Experts of a small language model: 192 squared ReLU neurons an expert.
Below are experts of layer 5 (counted from 0) of a mixture-of-experts language model. Rows are named router (the router's row for the expert), down (a neuron's output weights, with its number) and show model dimensions 0-223. Each number is 50 + 12 x the weight over its row's rms, rounded and kept within 0 to 99.
After each expert's rows: a language model's description of what the expert responds to. This comes from a sample of Wikipedia text that the model never trained on.

# expert 10
router:51 56 42 35 53 49 60 48 57 64 48 39 72 43 49 52 60 51 50 54 36 61 57 67 38 52 51 41 29 58 50 31 45 57 61 44 49 57 54 35 40 30 46 51 48 45 60 39 50 51 45 64 40 40 49 41 42 71 64 50 71 52 58 39 30 57 47 44 69 53 41 35 52 41 62 64 48 59 60 23 40 48 51 62 57 55 48 37 54 47 73 58 52 31 41 40 67 22 58 43 53 39 55 34 63 33 48 69 33 51 37 63 45 58 68 53 74 50 58 56 46 46 58 70 38 64 39 76 50 64 41 67 46 49 53 33 48 56 62 27 67 42 35 63 55 30 29 24 62 49 57 28 59 24 23 34 46 50 56 60 55 50 61 72 48 58 40 61 44 43 57 50 31 52 22 36 46 62 52 46 35 41 63 34 50 68 75 47 39 50 62 60 48 46 70 31 43 47 46 48 57 66 35 44 62 56 52 38 67 65 21 35 55 70 44 50 46 26 48 64 64 39 55 43
down0:59 42 61 62 60 59 60 57 54 54 48 47 35 31 38 49 47 53 49 37 63 54 49 66 62 64 49 41 33 25 55 38 67 33 64 63 74 58 63 37 24 36 50 53 43 60 68 44 50 32 61 56 71 40 42 34 42 37 73 60 41 43 34 55 56 45 39 37 49 55 58 52 45 80 58 45 45 59 42 67 70 26 62 62 74 38 61 50 62 42 47 58 48 63 54 54 41 33 44 35 59 39 44 50 31 68 65 71 39 52 56 49 37 54 56 43 63 53 39 43 30 34 60 65 41 59 59 63 28 59 55 52 56 44 58 70 45 46 45 31 58 57 62 44 35 79 63 72 45 45 23 43 55 61 30 50 53 61 52 38 56 64 52 57 44 65 56 30 22 37 63 47 51 45 30 51 58 56 51 58 63 54 20 79 45 55 40 37 54 50 65 41 41 55 49 45 55 60 52 29 40 65 47 61 42 31 58 40 44 47 56 54 49 66 63 56 65 51 65 48 62 45 33 49
It responds to: Past participle and -ing endings or whole participles, often after was, were, to: impacted, executed, used, held, located.

# expert 25
router:31 51 58 73 47 58 22 52 46 56 50 45 52 35 43 63 50 28 51 41 61 63 50 62 66 34 40 70 61 62 65 42 19 51 65 53 46 43 39 49 47 52 55 27 64 63 39 58 54 80 49 62 43 41 56 53 31 54 57 40 35 68 39 52 49 51 59 39 47 55 40 62 65 81 42 28 24 51 43 66 53 61 60 43 67 26 73 37 50 42 61 47 57 59 46 41 61 67 43 48 62 68 47 54 66 44 40 63 54 61 35 56 65 62 54 43 54 40 55 72 73 48 44 44 39 45 51 41 54 50 63 41 47 48 43 50 43 56 45 76 49 54 44 71 56 29 54 52 47 58 40 74 31 34 62 75 57 57 59 60 62 48 47 24 65 47 53 67 49 55 58 58 41 68 45 48 55 39 29 53 47 61 68 41 49 42 54 54 41 46 56 60 65 52 73 69 56 32 78 47 48 52 50 66 25 47 45 47 58 48 56 33 40 52 52 67 34 70 42 48 54 58 38 36
down1:53 56 44 40 61 44 51 31 65 47 38 61 44 38 32 39 64 42 50 39 51 51 63 38 84 52 61 44 59 59 57 30 39 51 54 55 62 42 64 58 54 41 62 44 40 58 61 33 64 34 30 49 40 54 53 54 49 36 31 64 43 71 61 43 58 54 41 56 13 49 39 56 55 36 50 57 56 40 48 25 67 32 44 36 51 43 37 49 52 45 54 86 63 54 67 40 46 45 60 50 63 45 26 22 40 61 27 33 67 60 53 52 51 70 44 42 45 53 62 25 64 40 35 56 39 61 72 39 40 57 57 60 39 68 45 36 62 57 53 48 56 46 41 41 50 58 61 52 49 46 33 37 51 50 64 64 58 49 33 62 35 49 66 54 32 57 61 56 56 46 49 47 40 79 59 57 30 40 63 50 72 48 66 52 55 79 45 43 33 59 23 48 57 51 54 50 52 60 57 60 62 63 38 45 54 41 54 45 39 39 75 37 37 53 48 55 39 40 39 22 58 40 42 37
It responds to: Single capitals and letter pieces of acronyms and initials, often inside parentheses or after hyphens, such as PSC, SD, G, AC.

# expert 15
router:55 60 31 47 45 50 46 44 49 82 63 47 72 32 39 28 57 79 44 41 48 43 59 57 65 32 62 51 58 20 60 35 42 41 34 46 56 15 51 39 40 56 36 43 39 34 36 52 45 70 61 56 44 44 43 55 69 56 63 58 45 50 48 47 57 58 33 54 77 47 34 46 51 57 41 33 37 56 47 59 41 53 55 44 58 58 60 28 43 47 43 39 57 33 65 36 69 64 48 44 61 56 43 49 63 43 56 49 54 56 42 42 66 53 61 30 33 61 39 44 56 68 44 44 64 39 26 48 44 53 78 59 61 69 40 41 41 58 52 63 58 71 52 65 52 52 70 41 39 34 54 81 62 52 47 51 54 38 55 47 57 61 48 47 45 49 44 54 48 46 56 59 72 68 44 50 36 42 38 28 57 64 37 34 63 65 53 37 34 57 53 40 57 54 49 61 51 44 53 33 59 53 44 50 49 33 41 46 62 49 30 49 35 56 26 45 68 17 23 50 54 26 52 46
down0:38 52 53 56 59 39 62 66 46 51 61 51 41 42 35 52 45 66 36 58 43 30 53 59 54 53 42 48 37 53 47 43 14 49 69 43 49 59 55 63 58 47 43 58 52 46 52 48 48 49 45 53 65 40 67 29 62 68 34 58 27 44 44 49 61 38 31 37 44 47 53 50 46 43 60 65 66 47 38 43 30 54 32 47 39 53 32 51 52 42 58 41 46 58 86 38 42 57 54 37 75 53 63 38 43 70 52 53 60 34 57 55 67 41 45 25 56 48 50 53 40 55 30 51 37 49 55 43 49 58 30 56 20 43 55 68 43 46 42 44 48 47 57 56 11 62 39 50 48 69 52 66 43 67 71 64 34 40 51 68 44 36 48 65 67 39 54 43 51 32 40 31 81 32 50 67 65 33 32 46 42 43 26 61 61 57 53 49 42 64 61 61 51 50 68 62 46 35 59 52 48 43 52 55 59 49 58 52 51 52 53 45 45 49 49 54 61 47 33 65 28 72 90 37
It responds to: Digits and number pieces in prose and tables, especially years and figures like 2008, 1601, 5.9 million, 000.

# expert 7
router:56 49 41 33 36 36 47 48 60 48 31 71 43 61 57 54 49 47 68 62 63 43 33 77 34 52 62 49 40 72 60 25 62 59 46 53 62 33 39 42 32 51 68 55 53 57 56 52 46 49 54 40 35 53 25 63 44 60 39 54 58 40 69 57 17 57 50 49 35 27 56 65 68 59 52 70 47 48 63 34 65 48 40 55 38 65 34 37 68 47 67 51 54 49 40 41 42 26 42 47 41 50 70 65 47 57 41 62 46 64 48 54 36 74 34 49 37 62 57 53 57 32 26 46 56 48 60 49 60 44 46 57 33 48 48 51 57 52 67 54 61 56 62 66 52 48 36 22 71 45 34 25 61 55 44 39 49 63 61 45 66 46 48 65 45 67 44 63 51 61 44 73 45 46 47 64 48 43 57 40 44 19 61 41 60 67 49 54 72 25 51 36 64 49 60 48 42 61 47 68 36 56 52 49 34 27 48 51 50 45 54 54 57 73 42 51 44 42 38 63 67 53 60 22
down0:52 66 65 45 54 38 47 63 39 47 31 51 71 52 64 60 54 32 80 57 50 36 69 37 57 49 58 39 55 67 53 70 40 52 42 32 47 47 65 40 45 51 90 39 44 34 29 46 57 51 30 59 59 46 36 57 39 50 56 48 48 50 40 34 50 33 70 53 12 48 46 68 62 60 71 48 48 51 55 64 87 36 64 39 76 59 38 76 67 59 56 52 48 60 44 66 23 51 57 37 63 55 46 42 61 55 50 45 34 61 72 53 57 49 49 41 56 50 68 57 56 55 38 56 52 56 29 56 70 38 14 59 43 60 43 72 62 54 44 58 78 55 61 64 54 47 54 44 56 57 47 64 43 46 53 60 59 47 69 53 47 39 59 55 57 61 57 41 63 47 43 50 38 68 44 53 40 63 50 50 52 51 45 62 76 65 50 38 61 50 60 55 62 64 43 57 55 22 51 50 70 42 40 44 54 36 55 52 60 59 53 70 48 45 50 47 43 46 35 56 47 68 46 48
It responds to: Prepositions after verbs and nouns in running prose, before the or a: of, by, with, for, from, into, including.

# expert 6
router:41 37 64 65 47 29 58 41 57 44 69 35 57 71 56 46 66 35 51 62 56 65 62 35 52 46 50 50 53 37 60 38 58 54 54 65 53 65 34 82 44 73 62 45 50 38 49 32 66 49 39 55 39 56 59 60 55 43 59 61 48 65 42 44 46 38 32 56 36 52 75 48 60 33 64 38 50 36 71 56 51 55 39 54 49 58 46 51 56 49 63 51 35 57 53 50 31 21 56 73 46 49 29 37 69 76 58 43 33 44 45 37 40 49 47 40 52 61 45 54 49 76 61 27 21 41 43 65 50 51 42 48 61 46 70 42 58 50 38 41 58 40 69 68 59 22 53 38 37 43 60 55 40 55 63 46 59 57 61 56 38 58 56 52 22 64 58 42 42 23 47 37 53 54 62 62 32 42 49 74 52 34 40 58 54 43 62 60 64 51 47 51 26 43 60 42 60 41 56 37 61 64 43 33 49 58 48 44 56 40 44 59 46 43 34 32 71 33 59 52 31 28 58 26
down1:55 54 48 57 45 51 61 48 40 39 49 63 64 50 48 31 59 29 61 64 56 78 50 57 35 27 28 53 51 35 45 47 54 59 50 68 52 34 32 54 45 22 42 54 56 51 56 40 52 34 33 41 51 33 39 24 52 58 45 53 38 51 52 34 51 31 58 56 47 28 58 45 40 40 39 45 63 51 61 69 40 62 70 49 48 53 53 39 42 40 52 56 43 42 64 24 47 36 19 74 44 57 53 43 52 68 57 40 64 41 52 58 54 38 49 72 51 56 61 24 40 54 46 47 63 41 49 47 77 38 36 31 42 54 57 43 61 35 81 47 64 71 27 48 57 42 43 41 44 30 57 84 57 66 53 64 46 33 63 55 48 65 46 47 37 63 64 51 30 62 34 48 61 47 58 56 61 38 54 60 58 48 45 47 48 74 42 70 54 61 30 41 59 46 48 74 54 32 47 39 69 57 67 55 47 65 58 52 59 50 52 53 44 63 54 53 63 41 59 47 53 61 19 60
It responds to: Vowel-ending syllable pieces inside common words, often after a prefix, such as alter-na-te, rel-ea-sing, fur-ni-ture, val-ua-ble.

# expert 3
router:44 62 65 41 48 51 34 64 55 44 38 32 37 55 66 38 48 47 34 58 58 48 55 39 51 49 59 45 39 36 42 48 49 46 59 65 66 53 40 51 26 54 50 30 40 32 53 60 43 52 40 64 70 39 33 57 60 39 61 83 38 82 55 56 50 37 67 45 47 63 49 22 38 54 63 37 52 64 46 42 35 48 48 58 44 67 26 63 41 53 52 44 59 70 40 37 41 66 51 39 41 09 58 58 47 58 71 49 58 62 67 39 56 37 54 49 29 80 58 60 54 51 70 52 66 51 48 47 56 26 56 42 39 50 42 60 48 44 56 54 36 52 35 51 24 35 58 66 38 70 56 38 54 56 45 62 56 48 57 48 61 49 47 66 39 48 40 67 33 75 68 43 48 56 30 48 51 38 27 51 41 35 44 43 40 62 37 57 25 44 66 45 43 42 41 60 60 58 48 42 39 57 44 29 48 47 31 29 52 45 44 81 61 43 70 49 45 56 38 51 46 42 44 51
down0:61 55 49 52 56 49 62 37 55 66 71 64 47 41 48 43 44 46 50 59 79 55 42 33 44 49 61 76 71 27 52 72 61 77 33 41 71 36 62 42 37 39 45 40 59 50 44 41 43 39 45 56 35 44 35 43 56 37 51 48 68 27 49 35 40 67 55 45 46 66 45 44 59 68 53 43 44 41 41 60 55 47 58 63 43 45 45 52 62 52 55 41 36 49 58 39 59 40 67 53 44 46 34 42 65 45 49 45 44 70 65 55 37 69 43 39 76 36 70 52 28 36 59 59 48 50 49 50 40 66 46 61 39 52 43 51 62 23 73 54 58 48 53 35 69 41 44 12 67 48 41 67 51 37 49 53 57 54 18 52 44 57 75 39 51 54 39 42 59 57 41 51 36 49 44 60 44 38 50 41 34 53 57 45 59 56 65 27 26 61 67 49 74 62 61 58 58 46 49 45 36 38 58 42 68 52 43 51 43 58 52 28 45 30 63 61 40 47 25 69 45 38 66 64
It responds to: First capitalized piece of a proper name, usually a place or person, as in Nat(ick), Phil(lips), St, North, Oxford.

# expert 11
router:57 50 31 59 25 55 40 38 51 36 31 52 66 53 44 58 23 38 42 39 59 61 41 65 59 72 50 39 34 35 40 41 40 63 50 50 67 44 57 59 38 51 45 45 44 54 66 69 47 59 49 58 45 46 38 35 50 44 32 64 56 68 46 44 60 63 61 59 82 56 51 29 48 49 40 24 38 47 58 48 36 47 46 59 38 44 47 52 43 26 58 45 43 60 53 60 47 59 42 49 56 48 71 38 28 50 50 57 48 90 56 51 37 56 66 40 41 45 47 39 46 47 42 55 48 41 35 47 64 48 48 49 62 55 50 68 58 56 45 69 48 75 71 58 24 51 66 52 54 63 69 47 54 67 33 45 58 38 23 42 34 49 49 50 59 61 49 29 54 52 35 44 43 39 56 55 24 44 37 56 52 18 47 61 53 53 53 41 49 55 37 23 43 39 47 28 44 77 61 53 46 40 62 37 28 50 53 58 56 29 52 57 50 52 54 59 62 62 37 59 40 47 21 73
down0:60 32 61 53 65 52 43 60 48 40 42 37 48 24 59 21 60 49 46 61 46 34 54 78 47 74 57 54 26 55 39 37 40 60 57 52 48 48 38 41 45 55 48 71 58 44 32 37 41 33 34 61 47 54 65 39 47 39 35 39 40 57 41 46 61 64 26 51 67 62 49 28 53 46 41 65 75 43 79 62 52 46 39 51 47 64 32 42 68 64 47 66 59 38 36 43 58 21 65 36 60 45 57 47 75 43 44 49 51 46 63 63 42 40 58 51 48 29 45 34 36 48 43 49 60 75 57 58 52 54 45 37 46 49 58 42 38 48 59 44 70 47 52 45 61 71 51 56 36 47 46 66 49 39 52 26 47 54 35 40 56 56 54 40 46 22 80 43 38 43 59 58 50 51 56 55 74 70 52 55 40 36 49 55 63 54 50 42 42 62 51 71 48 42 39 62 30 41 55 63 75 56 53 67 43 34 66 66 40 39 52 49 41 49 52 68 39 47 75 68 47 58 32 47
It responds to: Short syllable fragments at or inside word starts, such as ci in pharmacist, iller in artillery, Pal, Gi, and X, Y, Ze.

# expert 30
router:48 60 41 55 41 44 36 75 36 34 38 47 39 43 57 65 75 46 70 63 57 45 53 50 51 42 39 76 67 44 46 37 39 54 47 47 53 43 48 66 47 65 55 52 47 62 39 47 54 43 31 19 63 33 52 57 56 37 60 62 42 42 63 58 53 56 39 32 53 52 40 75 45 39 42 77 36 53 19 43 54 44 44 47 30 67 35 51 48 69 40 42 34 30 36 47 60 54 45 69 43 25 57 33 46 43 69 63 43 55 41 30 52 42 22 37 31 50 54 53 41 62 52 62 57 60 60 45 42 53 54 24 38 33 67 65 37 59 52 41 36 74 56 37 58 66 49 53 64 63 38 37 51 51 47 58 64 55 43 38 37 62 76 65 28 43 62 44 63 53 53 58 54 56 42 42 47 51 63 49 55 37 63 43 43 29 55 55 53 34 59 46 34 21 40 57 51 55 43 35 41 50 39 41 50 62 41 40 42 31 62 60 50 61 47 67 26 50 66 46 37 67 66 46
down0:38 35 38 47 68 42 40 33 56 56 64 38 46 63 36 49 68 53 58 60 49 45 47 66 43 40 46 40 56 41 51 39 57 49 40 51 31 50 49 43 37 48 51 58 51 49 50 48 48 42 56 34 24 82 63 55 60 57 46 48 48 50 34 67 65 49 56 40 29 53 50 31 58 55 55 42 69 62 45 30 55 51 29 43 62 48 58 61 53 44 19 22 59 55 46 67 47 61 53 40 36 54 45 41 47 41 56 41 63 53 34 56 44 60 52 65 60 47 51 38 38 56 58 53 51 64 60 18 59 67 41 53 44 44 43 48 42 44 20 47 53 52 36 26 47 46 46 57 63 72 50 52 27 50 47 71 44 41 47 42 49 32 17 59 29 52 22 51 60 41 40 44 52 66 33 59 42 15 30 47 51 43 28 57 54 58 55 53 53 74 24 25 52 55 52 29 42 57 40 49 43 46 50 65 42 38 33 36 58 55 54 59 41 41 69 44 53 31 60 69 65 62 70 41
It responds to: Pipe characters separating table cells and starting rows, plus a few name and word pieces like Gu, jan, www.

# expert 12
router:42 66 43 61 41 22 49 29 28 54 70 68 77 34 38 38 57 64 54 57 35 48 50 70 28 36 42 67 41 60 50 65 41 51 33 37 62 61 53 70 67 48 48 41 35 52 70 33 53 59 63 61 59 55 56 61 43 55 28 41 56 54 42 68 38 46 48 49 64 43 36 53 48 54 44 71 46 50 55 47 44 59 64 46 33 53 63 58 45 33 59 24 66 55 60 59 54 54 40 64 60 59 35 55 68 49 57 15 44 33 50 72 50 40 62 53 46 75 73 69 58 53 53 64 61 51 52 32 50 57 50 28 45 39 43 61 46 57 27 41 57 33 48 36 42 45 51 57 40 61 63 57 53 58 48 59 48 39 39 48 39 64 58 59 67 24 62 58 40 44 40 40 26 46 52 34 50 53 27 57 39 57 59 57 49 41 60 35 55 58 43 43 52 50 65 51 53 63 60 51 41 50 61 78 41 63 48 29 40 53 72 31 57 57 65 32 51 64 57 66 38 32 51 59
down0:50 26 54 46 48 38 55 55 48 60 59 40 47 54 44 41 59 43 49 50 76 42 52 53 44 52 49 40 58 28 53 39 29 42 28 36 63 30 52 45 59 24 35 57 19 38 52 65 55 55 56 57 49 47 33 63 57 48 43 22 30 54 53 44 51 59 45 45 38 42 38 60 57 53 54 66 44 56 47 46 41 48 41 46 57 44 61 50 44 47 41 48 67 70 60 34 71 42 61 41 54 49 46 56 65 38 59 43 49 52 55 71 50 43 47 51 34 44 63 53 36 68 76 50 46 50 61 51 23 47 59 44 51 47 43 67 63 40 65 40 41 63 30 57 38 62 74 49 50 68 60 60 57 66 58 32 53 64 55 46 54 57 43 61 32 53 34 66 69 60 39 64 64 38 31 53 45 29 41 49 66 55 54 35 47 52 66 29 38 65 43 51 37 47 48 25 58 57 51 45 53 45 69 78 42 50 27 75 62 33 66 54 80 62 13 32 40 58 65 56 43 52 47 35
It responds to: Nouns after an article and noun-ending pieces like ion, ity, ment, e.g. population, government, life, plus the = closing article titles.

# expert 21
router:70 41 50 43 44 56 52 40 45 58 61 58 59 50 47 77 58 43 74 38 38 31 54 31 48 49 73 80 69 34 36 34 37 34 54 28 51 55 43 61 76 63 51 50 68 53 85 51 53 57 57 63 44 45 57 42 43 42 49 85 63 43 35 62 40 46 27 57 42 43 39 46 60 47 23 62 53 35 40 62 45 62 48 49 52 56 47 55 40 65 50 55 75 59 72 57 50 55 75 37 65 45 48 41 61 34 24 49 60 31 40 55 51 69 46 69 34 26 46 45 37 37 46 53 55 47 32 57 38 52 49 63 45 38 35 60 58 50 41 57 54 31 55 39 61 56 50 46 37 70 71 51 47 62 58 59 70 41 40 55 59 49 45 40 59 58 51 39 54 54 56 55 35 68 64 35 49 81 60 62 57 53 40 37 46 46 58 41 56 47 62 54 38 43 59 57 64 66 56 59 27 67 66 61 43 56 45 53 49 62 54 51 59 52 71 50 54 51 54 50 37 61 64 70
down0:58 34 40 60 35 67 33 18 35 50 46 58 53 59 53 36 57 37 60 37 64 54 46 27 49 36 49 37 62 51 65 53 44 33 34 30 37 41 30 40 56 60 69 66 54 44 70 60 59 46 39 53 63 47 65 74 64 67 66 85 46 50 52 51 46 55 37 40 37 38 60 37 35 48 44 40 38 74 49 46 44 35 45 32 56 75 69 52 53 53 42 49 47 49 57 45 47 32 48 30 48 58 54 55 81 48 61 55 43 37 51 59 28 34 52 60 56 69 51 39 69 44 60 61 46 68 28 48 43 53 41 80 51 62 47 63 55 40 50 54 46 21 42 51 46 46 50 54 41 42 53 55 51 56 45 45 49 57 43 44 51 47 44 40 64 64 70 51 61 41 74 62 66 62 67 45 40 43 75 33 51 50 55 47 43 48 66 49 66 48 69 52 69 48 35 34 37 59 68 64 32 59 53 58 39 46 52 28 52 42 53 40 56 49 57 50 63 48 73 70 47 59 54 73
It responds to: Opening parentheses and hyphens, plus first pieces of nouns or prefixes after an article, like un-, rel-, post-, season, goal.

# expert 28
router:54 67 40 42 65 60 60 63 45 55 46 49 40 51 43 55 42 53 23 58 53 53 59 38 21 38 40 63 32 37 53 46 44 41 51 43 27 61 42 50 48 50 59 51 35 69 45 52 65 30 46 66 50 38 24 38 45 58 70 50 75 81 69 38 58 42 42 47 49 22 40 34 50 46 51 58 63 86 55 34 64 50 47 36 29 33 62 68 45 45 42 49 47 35 40 53 45 29 29 52 54 52 54 73 49 58 41 59 60 64 48 41 49 41 57 48 36 50 49 27 46 52 46 50 40 48 74 57 46 54 28 62 36 27 39 48 55 27 58 33 53 34 57 28 61 67 39 26 69 41 46 43 62 52 40 38 71 60 45 61 50 49 60 60 46 35 23 52 62 60 49 46 35 42 51 54 53 58 60 33 34 52 53 32 50 34 47 48 63 45 51 47 58 32 76 36 63 67 46 48 35 54 56 49 52 46 58 57 51 52 30 62 48 57 65 57 46 63 41 57 65 65 52 63
down0:47 39 55 62 61 69 40 38 36 44 52 66 42 71 31 43 29 74 55 58 56 48 34 54 31 50 40 55 36 36 59 61 69 50 27 35 36 47 74 57 46 57 51 49 64 71 35 41 69 68 81 32 54 57 61 61 44 31 78 53 62 40 49 49 41 56 44 68 58 43 58 42 53 41 48 40 47 36 66 32 61 73 42 48 45 55 42 50 64 28 52 54 42 48 45 56 68 53 42 41 56 75 61 44 53 51 36 64 56 34 57 47 29 67 34 52 65 49 67 59 51 50 49 58 58 62 50 28 45 40 44 80 52 70 41 43 69 70 61 69 59 50 59 52 57 45 34 62 33 44 39 49 36 50 61 56 63 61 41 49 43 47 41 52 32 70 32 37 48 49 56 51 46 53 48 55 42 41 50 47 48 60 47 74 35 78 40 48 55 49 28 57 42 70 53 60 55 57 33 51 58 37 57 50 57 55 31 44 64 51 42 34 41 59 40 33 41 28 30 32 62 46 57 58
It responds to: The prepositions in and on, sentence-opening In, and New before York, plus middle pieces of surnames such as Bre-n-nick.

# expert 8
router:71 38 51 60 65 45 57 40 58 38 24 67 60 45 66 52 69 53 51 60 58 43 35 52 45 47 63 74 60 74 64 37 71 35 46 69 52 73 58 47 36 35 30 49 31 50 41 50 15 45 47 49 41 59 65 55 42 58 75 54 45 26 53 59 36 48 60 48 40 63 37 46 43 54 48 70 47 42 34 49 48 47 48 46 43 53 31 59 67 62 59 46 47 41 60 47 19 62 37 58 30 64 47 52 38 48 43 48 47 45 48 44 44 51 39 28 45 70 71 59 34 54 50 38 56 44 42 59 62 58 62 54 56 64 56 32 43 56 74 23 56 61 60 56 48 64 33 18 39 25 28 53 63 54 40 66 46 60 44 46 59 52 32 60 45 49 50 68 53 55 49 23 52 44 57 48 51 42 52 40 33 43 39 51 51 63 66 49 64 36 48 58 65 36 57 50 47 49 55 55 50 27 46 61 38 60 68 60 56 36 45 38 33 42 49 37 61 68 44 51 68 75 43 55
down1:45 58 35 57 60 70 51 24 47 53 34 30 38 52 57 48 68 52 54 53 47 55 79 75 43 63 57 49 61 66 48 53 56 50 42 45 38 50 49 35 70 48 65 21 70 66 31 50 61 65 39 40 56 51 32 51 55 40 39 34 35 50 62 54 42 32 64 59 36 35 41 54 45 58 52 51 48 47 50 70 64 42 54 43 47 41 49 47 56 63 57 52 50 60 38 38 52 46 49 77 52 36 64 56 46 47 61 42 38 54 77 41 53 34 50 38 45 69 45 29 59 50 44 18 52 49 52 30 41 54 52 74 51 40 59 66 37 42 50 37 41 30 72 69 69 50 24 39 56 57 23 70 61 54 52 43 69 51 46 58 43 59 36 32 59 57 50 49 60 46 35 44 36 54 65 56 59 62 30 63 48 51 59 42 78 55 61 68 36 43 55 39 64 26 41 39 54 59 68 56 55 73 43 35 47 37 64 47 45 40 40 55 59 57 53 52 53 39 42 80 56 69 54 51
It responds to: Mostly of, plus under, between, than, about, among, and colons after field labels in infoboxes (Seats:, Episode:).

# expert 19
router:77 32 56 46 54 36 30 49 60 62 48 39 73 55 44 67 52 48 28 56 40 54 51 45 34 69 55 52 43 60 61 47 22 62 62 36 55 64 55 60 42 64 54 62 56 43 34 57 47 68 53 29 55 74 45 63 38 50 37 47 50 29 66 46 39 36 43 33 49 39 48 59 32 38 45 49 55 53 57 52 41 41 45 50 35 33 59 64 51 58 56 81 50 59 38 58 40 57 34 65 61 43 40 62 51 55 43 51 39 36 68 56 44 49 59 65 62 38 62 38 92 53 50 47 56 57 46 62 67 37 43 47 54 59 62 38 50 47 45 39 36 39 47 59 39 28 71 31 66 66 53 31 35 40 66 42 37 46 53 52 54 22 41 45 64 27 47 47 50 31 46 46 54 36 52 60 47 26 42 58 65 47 38 58 47 53 40 69 51 37 61 35 30 59 41 74 48 14 44 38 48 59 52 58 69 38 32 54 51 52 32 62 41 41 41 64 45 49 57 55 53 58 41 29
down0:55 68 62 51 47 65 48 44 53 48 42 62 39 36 50 61 67 45 66 57 25 67 59 25 45 52 45 45 67 60 80 43 39 31 41 45 61 36 44 38 46 63 62 50 28 56 40 57 47 48 48 65 56 67 56 53 36 51 68 29 56 38 39 46 52 50 50 69 66 48 38 53 44 55 37 39 58 52 44 38 47 38 35 54 52 52 33 48 34 68 40 41 55 60 32 41 67 35 59 55 44 59 44 63 25 61 54 26 24 52 50 34 39 65 59 34 36 72 50 64 46 44 61 62 44 42 54 53 49 64 60 67 43 43 62 43 39 61 56 48 57 58 28 47 29 57 47 48 31 55 52 60 56 46 51 45 54 55 25 90 46 50 52 57 60 58 47 43 49 45 57 41 42 71 50 34 34 30 59 60 49 40 64 19 33 54 57 35 69 48 33 28 50 39 58 65 72 53 51 45 38 54 27 56 55 57 62 61 15 57 64 58 54 55 38 63 57 34 61 48 51 44 64 44
It responds to: Common English given names like John, George, William, and final letters or pieces of surnames in lists and tables, such as Rand-y, Brend-an.

# expert 20
router:53 42 41 39 46 22 67 54 44 67 68 71 42 55 43 38 31 66 67 51 47 48 54 51 49 51 31 44 61 58 37 55 44 63 53 48 41 45 38 38 64 41 62 46 76 38 69 33 52 51 60 47 54 59 48 45 38 56 75 32 29 58 54 47 62 68 46 33 54 53 68 60 37 60 59 74 56 56 50 41 57 56 20 39 60 37 60 54 61 29 62 69 49 39 43 44 40 55 60 55 65 36 72 67 36 38 36 41 46 47 50 66 51 40 57 52 48 54 42 46 63 43 38 60 63 51 42 37 69 52 53 70 51 33 34 44 50 57 39 43 69 51 30 37 47 46 47 57 55 53 48 40 56 17 53 59 52 54 49 48 75 52 39 32 81 66 61 45 63 42 32 53 59 63 44 48 48 53 57 43 72 44 69 61 39 42 43 49 20 63 62 61 69 54 55 45 50 56 63 63 63 57 50 81 59 65 53 44 57 50 61 69 33 65 52 72 58 38 56 44 54 42 38 74
down0:59 41 14 51 41 70 43 40 36 38 47 65 36 74 59 34 39 59 51 33 63 33 33 56 28 58 55 41 68 70 60 48 58 53 63 49 71 42 49 23 40 51 53 38 49 50 44 63 35 29 67 74 32 57 39 59 46 54 34 46 43 51 37 64 40 49 61 49 79 49 50 55 60 44 49 43 65 44 66 70 46 71 54 36 43 79 52 53 77 71 65 66 51 62 47 45 59 43 42 61 54 46 46 37 61 46 30 49 52 54 54 48 37 65 63 48 73 49 74 53 60 69 32 40 61 51 48 80 35 60 47 31 49 57 56 62 55 52 50 54 61 60 61 34 58 54 57 45 32 40 42 36 41 42 53 53 45 59 51 58 50 47 44 40 45 61 38 47 43 48 42 65 19 24 38 45 52 28 58 44 58 41 38 65 46 64 37 42 64 39 58 53 59 54 35 52 56 40 39 55 36 52 60 49 42 59 62 59 54 23 44 71 54 58 70 51 35 57 49 45 50 47 58 65
It responds to: Consonant-heavy fragments inside longer words and names, like st in Sebastian, nt, ult, tic, ication, ror, raph.

# expert 16
router:78 35 77 54 52 54 44 51 48 58 32 41 72 48 38 60 47 43 64 57 56 60 52 65 70 43 35 40 30 72 45 73 56 45 51 53 46 34 46 48 75 47 54 49 31 47 39 40 64 42 42 44 37 45 46 46 58 53 37 22 38 56 69 43 36 49 52 71 42 56 79 56 43 55 60 44 55 28 73 56 28 39 42 45 47 59 57 63 53 35 54 71 34 39 46 47 72 48 39 59 58 48 74 56 67 34 58 29 45 27 27 52 55 56 49 56 55 46 64 48 61 72 64 52 67 50 62 46 57 54 49 76 38 62 72 50 50 37 41 65 21 64 35 42 35 48 55 60 40 40 52 29 39 69 69 58 44 55 52 49 32 67 63 32 63 60 63 38 37 37 51 51 55 36 41 38 48 46 58 47 48 60 43 60 34 52 39 42 38 43 47 48 60 58 61 78 54 50 33 59 55 51 42 43 57 33 41 46 45 52 35 65 59 48 69 47 43 57 73 50 62 51 42 49
down0:28 62 35 59 54 62 42 45 51 68 40 57 49 56 55 45 39 48 55 65 50 47 47 23 38 64 44 49 50 46 50 36 65 26 50 53 59 49 40 62 49 63 74 48 69 78 54 61 37 49 56 50 50 53 37 32 51 58 64 72 62 56 41 55 77 47 52 53 41 63 53 49 60 51 58 55 48 32 61 40 39 70 45 54 52 53 49 66 40 44 62 62 25 52 46 44 33 53 43 44 53 42 38 34 49 69 56 49 74 52 31 67 59 58 17 36 45 66 59 67 58 64 69 57 53 62 52 42 42 60 57 53 24 31 25 40 58 54 57 51 65 62 74 48 41 50 43 44 49 28 82 66 34 55 65 54 52 48 66 55 58 61 63 41 44 60 31 58 50 36 27 41 48 65 61 35 48 51 60 39 44 31 51 35 45 52 44 67 44 54 25 58 60 60 43 41 48 42 57 38 54 69 48 39 33 26 48 65 31 55 53 40 40 56 62 52 25 37 63 54 58 41 55 71
It responds to: Middle syllables of South Asian, Slavic and Central Asian names and words, such as war in Aishwarya, ko, ić, har.